Weights of a small mixture-of-experts language model, trained from scratch on English Wikipedia: 13 layers, 96 SwiGLU neurons an expert.
Below are experts of layer 9 (counted from 0) of a mixture-of-experts language model. Rows are named router (the router's row for the expert), gate (a neuron's input weights, with its number), up (a neuron's input weights, with its number) and show model dimensions 0-63. Each number is 128 + 32 x the weight over its row's rms, rounded and kept within 0 to 255.
Before each expert's rows: "comes after" lists some tokens at least twice as common just before its tokens as in all text; "gets" lists some tokens that make up at least twice as much of what it gets as of all text. This comes from a sample of Wikipedia text that the model never trained on. Tokens count by the router's weight.

# expert 1
comes after: "in ", "In ", "|", "201", "–", " "
gets: "|", "\n", "in ", "201", "In ", "202"
router [156  89 100  80  66 143  97  81 141 152  85 131 117 106  78 146  99 176 100 135 192 126 145 192 181  77 125 158  94 186  73  94 154  71 196  98 104  84 107 142 165 129 103 203 123  86 154 177  99  89 180 120 113 140 102 123 138 138 118 191 117 120  80 155]
gate0 [156 118 147 119 102 113 104  87 145 157 104 127 131  84  58 138  98 135 145 142 185 144  90 135 173  93 137 105  92 141  99 142 148 140 172  86 105 124 132 149  88 135  85  90 184 126 101 168  73 139 199 102 114 178 108 124 152 161 147 114 136 173  91 153]
up0 [ 85 137 140 128 160  93 115 194 138 134  85 113 122 151 100 155 128  81 139 137  88  50 193  73  98 106  80 113 140 185 164 139 135 132  82 125 125 104 113 146 126 131 170 134 112  82  92  97 129 113  95  86 127  98 155 138  85  94 137 142 135 134  83 103]
gate1 [140 214  89 155 110  97 124 113 167  77 145 113 185 151  35  88 144 141 115 149 120 144 158 144 131 157  96 110 167 157  69  95 115 171 133  89 128 117 153 128 149 169 107 147  95 123 138 135 103 146  97 134 103 149 110 154  95 144 122 124 132 108 103 106]
up1 [114 140  92 124 130 114 148 130 143  95 103 179 157 188 147 142 136 123 162 152 117 150 123 129 150 142  90 144 168 126 109 123  96 136 119 111 130 114 141 114 165 125 126  65 130 158 162 109 152 114 107 136 104 164 172 171 128  73 162 118 103  94 131 150]
gate2 [127 153 155 201 115 108 114 143 113 160 143 205 111 122  46 139 178 168 127 109 180  64 207 150 194  76 101 178 101  89 110 125 141 102 132 150 160 171 247 154 105 107 132  90 130  89 116 152 112 159 109 121 127 183 138 116  59  99  97 183 203 109 108 111]
up2 [143 138 129  84 155  97 116 133 118 156  83  97 169 162 113 127 113 165 117 145 138 144  64 110 111 131  97 139 137 145 142 154 143  75  61 152  90 103 103 104 139 144 110 154 122 209 170 148 113 114 116  66 157 113 105 150 142 167 156 147  95 182 136 190]
gate3 [125  90  77 171 126 120 157 102  92  70 129  93 147  95 181 115 101  96 174  99 164 121 152 147 174  85 164 117  95 117 142 104 114 178 145 110 119 155 143 141 116  73 131 137 113 116 104 147 150 107 118 140 110  79  88 140  97 114 176  85 165 118 121 162]
up3 [133 164  97 144 157  66 180 140 107  93 142  48 202 138  92 156 150  92 104 128  51 136 149 156 156  94 110  79 139 204  90 115 102 116 109 160 154 133 101 155  64 116 121 135 111  96 152  90 158  83 166 107 118  95 130 146 137 148 143 167 145  11 159 173]
gate4 [157 118 112 138 169 146 100 140 137 142 124 231 154 134  85 159 106 139  84 179 126 119 105 118 138 124 108 116 142  97 163 124 155 125 118 120 151 166  99 154 138 164 131  88 129 164 154 154  87  88 159 128 127 200 153 146 149 108 141 147 137 187 111 176]
up4 [156  87 165 162 171 137 127  95 118 145  69 119 120 146 126  98  95 160 184  91  96 145 153 154  65 101 131 149  64 143 108 163 185  91 148 102 111 129 111  94 171 133 145 148  80 138 159 140 115 114 160 165 174 123 124 141  71 105 124 139 173 147  88 187]
gate5 [ 38 126 141 144 109 117  98 130 105 188 119 148 183 111  97 130 116 163 109 156 135 137 133 158 143  87 152 132 114 107  54 128 146 146 146 145 122 164 135 157 179 158 103  90 148 140 110 129 141 112 166  97 181 101 150 121 138 108 103 143 135 125 112 138]
up5 [ 75 127 129 107 140  91 165 119 136 117 160 133 120 167 110 148 101 161 143 116  93 103  73 173  95 139 167 121 146 123  95 111 113 146 143  97 143  93 114 141  40 118 112 107 141 138 108 183  87 113 128 134  87 104 162 137 159 167 122 174 141  86 150  95]
gate6 [112  74 110 141 133 151 152 144 128 137 143  67 123 168  72 116 127 156 124 116  90 171 123 155 148 124 113 127 115 111 113  93 121 120 192  94 161  84 163 108 151 169  65 132 135  57 137 138 115 131 139 169 111 107  72  76 111 112 161  71 220  68 142 139]
up6 [102 159 144  85 113  84 144 123 175 123 150 119 156 167 101 146 137 178 120 125 123 176  93 149 187 122  71 135 130 125 124  12 102 145 133 138 143  43 168 127  93 135 105 150 155  73 180  99 107  63  84 188 156  89 154 165 170  90 186 116 104 134 112 172]
gate7 [162 107 145  97 126 143  90 103 138 135 171  63 102 121 140  96 136 126 109 131 119  97 141  55  98 111 173 117 157 143 107 130  77 201 137 116 127 125 128 132  95  92  93 149  78 103 145 109 149 135 107 157 139 120  51 182 162  76 146 106 190 129 173 133]
up7 [129  72 124 149 124 112  86  54 162 171  70 133 106 108  80 154 112 162 107 137 137 141  52 111 187 104 130 141 102 152 146 134 157 125 106 175 119  93 134 140  68 138  73 166 121  75  41 105 127 119 126  56  83 100 131  67 125 133 153 148  76 138 145 137]

# expert 6
comes after: ", ", ". ", ".", "|", "The ", "=="
gets: ", ", ". ", "that ", "\n\n", "\n", "which "
router [146 118 156  48 119 120 104  86 134 181  45  94  96 123  66 142  93 188 111 164 183 120 142 149 188  80 141 148  81 166 121 138 165  84 121 125  95  82 112 129 130 165  92 147 126 105 128 160 124 106 139 124 174 129  85 131 109 157 149 160 114 174 104 156]
gate0 [140 159 160 202 145 128 172 112 110 199 169 125 135 165  64 108 145 117 162 179 169  63 113 149 112 115 160 144 101 175 129 164 190  93 139 147 131 128 109 104 138 143   5 148 138 134 159 136  98 122 129 104 137 130 102 141 110 155 104  97 147 174 113 117]
up0 [174 144  99 165 160 114  89 142 147 122 112 122  96 117 158 141  73 122 119 113 152 136  77 111  85 201 155 121 109  75 112  93  86 156 136  78 111 136 154 123 126 137 149 113  93 109 160 105 134 114 143  90 127 161 186 114  96  84 159 148 141 122 137 112]
gate1 [134 152 113 114 136 120 142 101 123 162  89 110 178 138 168 150 152 122 114 160 126 148  83 148 101  57 147 106 145 141 133 141 110 168 147 155 120 121 195 167 239 182  99 145 147 128 152 127 174  57 204 142  81 190  91 147  94  97 102 170 105 109 136 128]
up1 [108 177 166  89 136 163 186  85 139 131 126 114  74 117 113 125 103 115  96 107  83  80  76 116  65 119 150 173  68  71 118 166  86 173 145 117 149 166 156 160 192 134 116 162 173 130 107 153 167  85 103  58  55 150 106 187 161 155 144 103 118 182 124 149]
gate2 [134 143 110 157 155 105 130  53 126  89  94 122 144  94 182 125  89 135 122  99 160 216 187 153 176 130 157 153 120 138 163  83 107 160 122  97 124 116  82 108 159 170 149 128 128 139 134 144 113 140 117 166 126 144 158 144 100 126  86 118 137 176 116 130]
up2 [ 90 108 148 110 112 139  63 128  77 112  94 106 131 173 105 100 105 120  83  94 126 115 111 113 124  55 147  68 112 154 166  94 106 130 122 128 121 130  64  61  68 132 154 168 120 154 119 159 130 143 100 126 141 106 119 114 178  81 130  84  69 110  94 111]
gate3 [124  43 200  47 149 132 131 178 134 135 104 141 136 130  99 167  45 134 119  85 132 152 135 161 113 155 105 108 141 180 172 128 168 106 142 175 125  90 129 115  80 132 154 118 122 196 142  95 108 111 132  76 222 134 122 119 144 100 150 109 125  97 154 164]
up3 [124 120 152 112  80 130 202 161 115 116 136 181  81 113  56 137 169 160 185 124 170 105 130  68 142 145 118 104 128 125 206 153 141 141 107 115 153 155  85 117  89 108 176 141 130  84 128 102 124 125 170 125 128  55 113 236 145  84 139 117  88 106 155 106]
gate4 [143 149 148  39  94 132 154 131 133 116 153 103 152 166 139 141 135 121 139  89  99 177 152 217 124  77 157 184 113 138  96 103  75  70 138 189  59 118 160  85 152 158  76 141 101 101 189 157  88 170 111 108  71 131 165 107 118 100 157 158 130 128 138 145]
up4 [121 181 120  73  70 106 103 126 121 134 152  92 166 162 118 138 105 177 117 105 143 124 133 215 155  94  93 144 157 132 160 119 124  94 137 224 111 123 124 158 157 132 100 210  81 130  79 106 118 123 121 109 194 198 174 130 122 104  90  98  72  95 163  83]
gate5 [ 97 129 172 154 201 126  91 122 177 122  75 129  87 117 106 122 156 150 141 100 104 137 151 155 139 133 131 137 103 132 148 172  93 139 148 197 147 148  62 132  72 117 122 160 161 132 141 142 110  87 115  96 126  77  57 135 148  59 168 162 155 104 154 128]
up5 [184 142 133  91  90 120 111  97  81 138 135 153 162 182 151 130 111 160 118 125 152 214 129  93 155 158 142 121 129 147  78  90 176  56 140 160  84 113 161 140 150 125 141 134 147 159 102 110 114 124 159 157 140 114 174 156 109 170  52 162  87 170  76 144]
gate6 [115 174 111 119 155 150 163 127 155 147 100 143  34 186 103 142 125  99 146  89 137 108 151 162 107 142 150 128 106 114 150  74 150 112 157 197  94 156 107 112 115  43 140 137  91  96 130 132 145 110 155 134 146 134 178 126 201 162 121 144 117 100  84 116]
up6 [130 207 171 151 154 113  78 153 109  71 153 115 138 143 123  80 148 128  91 218  70 100 153  73 183 145 124 115 218 119 143 210 138 118  49 183 138 133 131 102 157 177 108 147 115  89  88  65 154 146 111 155 150 141 107 142 196 134 128  87 122 105 162 114]
gate7 [176 152 180 158  87 167 123  96 132 122  87 161 127 182 195 117  79 136 158  56 117 222 120 140 187 148  87 151 138 147 153 132 128  89 116 167  77  67 178 160 150 166 131 134 130 143 125 140 110 101 152 172 133 139 115 123 145 151 103 138  89 128  78 135]
up7 [143 180 121 146  77  77 123 155 154 183 129  89 186 119 153 136 184 114 108 144 144 179 155 135 128 133  98 141 152 110 113 115  87 145 124 140 120 109 158 153  75 168 144 134 117  99 155 106 163 126 136 132 146  87 142 167  73  74  90 133 150 111 109 111]

# expert 8
comes after: "the ", ": ", "in ", "(", "-", "/ "
gets: "(", "/ ", "–", "-", ": ", "W"
router [180 117 163  77 156  98 103 139 138 152  95 123 135  75 112 185 109 133 144 141 126 140  92 124 170 131 119 189 136 137 106 101 139 172 165 137 117  94 111 159 114 152  88 145 116 129 171 182 109 129 118  78 109 133 100 107  83 186  87 125 127 171  76 157]
gate0 [131 149 169 124 153 101 108 133 109 158 115 121 156 232 165 125 145  75 185 145 100 148  51 172 119 124 134  44 166 170 105 123 167 171 142 187 108 165  50 137 128 160 108 151  72 102 165 136 102  86 114 105 105  65  90 157  74 170 110 104  91  88 144 147]
up0 [201 170  61 159 121 157 128 118 129 148 119 111 102 193 104 118 142 133 129 159 143 110 181  45 177 132  84 163 194 116  78 168 153  93 110 106 161 126  94 114 214 158 133 137 130  94 113  81  84  93 144 141 129 103  77 139 118 142 103 112 195 101 151 136]
gate1 [124 120  59 104 145 110  72 180  88 159 112 116 178 103 172  91 194 136  74 139 145 138 101  83 138 148 129 134 127 148 150  63 156 110 168 137 107  81 118 139 156 159 124 162 178 132 199 140 104 165 114  67 162 112  99 111 137 114 100 188 131 166 131 172]
up1 [ 78 127 131  85 135 101 172 162 135 103 122 158 107 161 143 156 103  86  55  85 106 112 152  77 128 198 109 128 158 112 131  91 148 126 168 146 183 144 115 158  91  90 132 126 141  93 195 148 106 160 146 130 163 136 134 116 105 126 121 164  94 181 148 157]
gate2 [117  63 139 137 100 146 113 142 138 129 147 116  98 109 149 174 100 127 131  75 153 184 157 144 170 141 137 125 147 169 152  99 125  88 138  91 115 121 123  86 130 133 169 108 138 107 114 137 157 141 139 222  68  94 141 125 169 127 130 115 176 157 128 171]
up2 [162 109 113 138 101 149 102 182 111 115 160 142 104  99 139 108 181 142 151 103 162 150 154 106 110 161 106 175 116 115 100 153  79 180 103 130 126 124 104 162 102 198 132 164 114  89 119 117 198 145  63 136 146 137 130 151  97 140  95 143 169 166 155 129]
gate3 [159  66 121  98 154  69 194 165 123 155 126 125 121 109 103 123 116 125 143  99 131  90 115 124 143 106  90 141 124 105 183 149 148 139 173  91 152 153  96 156 118 118 119 116 124 145 121 115 129  98 158 181 152  96 143 111  75 152  50 105  91 142  83 117]
up3 [104 118 160 140 174 148  89 134  80 147 175 125 119 190 177  94 200 121 111 146 138 103 138 147 126 142 166 193 102  92 140  79 107 132 158 112 154 145  91  80 157 217 125 160 103 159 157 121 113 152 116 149 152 151 132 155  87 171 163 154 165 117 148  77]
gate4 [111  93 178 171  52 131 140 179 154 149  93 158 193 191  86 143 145 131 155 113  97 171  95 147 116 131 115 132 144  91 131  99 104 150 159 151 160 127  17  96 139 134 223 114 117 142 102 159  60 125  87  83 100 115 145 147  89 130 115  77  93 161 120  99]
up4 [ 80 108 166 112  47  90 123 190 117 119 131 112 203 170 130 120 128 157  80 131 126 135 116 166 117 142 134 148 152 141  27  98 158  90 107 170  79 109 133 130  97 187 134 150 139 168 109 169 155 160 111  50 186 206 110 141 117 159 109 129 122 106 118 108]
gate5 [183 125 160  91 152 138  92  89 154 112  58 123  71 119  96 150 129  94 162 157 101  99  80  73  87 125 184 169  75 122 182 101 145 140 126 119  81 124  79 145 125 109  96 144 137 150 110 202 147 146 159 155 110 133  90 162 115 132  97 115 111 160  95 156]
up5 [223 103 124 199 123 129  73 120 170 120 197 100 144  94  88 159 127 144  83 163 161 138 179 141 119 160 147 109 156 129 169 167  92 101 145  34 124 145 130 159 155 101 164 110 111  74  90 179 146 118 143 176 134 132 137  93 104 143 131 132 118 177  69 138]
gate6 [ 82 153 117 129 106 108 108 112 145 131 118 135  71 144 128 165  86 118  87 119 124 113 125 103 129 103 107 152 200 162 153  94 150 120 116 137 128 117 126  78 126 106 136 117  71 149 110 179 141 137 166  60 120 124 119  96 163  97 158 139 119 154  99 147]
up6 [100 122 153 119  38 167 153 105 163 156 154 127 142 182 102 127  84 130 172 112 133 179 127 181 142 139 137 106 101 116 152 147 194 144  86 166  68  84  73 116 117 134  83 145  46 202 220 144 136 150 156 128 216  97 118  98  81 155 169 152 136 113 159 163]
gate7 [ 41 166 141 105 106 112 132 121 141 119 103 113 160 118 148  91 129 156 174 174  96  99  92  97 134 153 133 123  44 102 122  87 146 157 172 133 182  75 131 179  40 112 151 103  95 148 100 103 127 160 112 174 165  79  96 105  83 149 140 128 110 138  53 127]
up7 [130 158 124 118 146 143  90  85 103 116 193  76 126 131 108 123  92 132 163 148  50 209 166 160 155 146 120 149 119 147 106  94 130 117 166 128 131 104 115  96 123 176 162 154 107  97 122  78 135 154 153  77 149 143 135 101 187 168 151 155 188 123 128 127]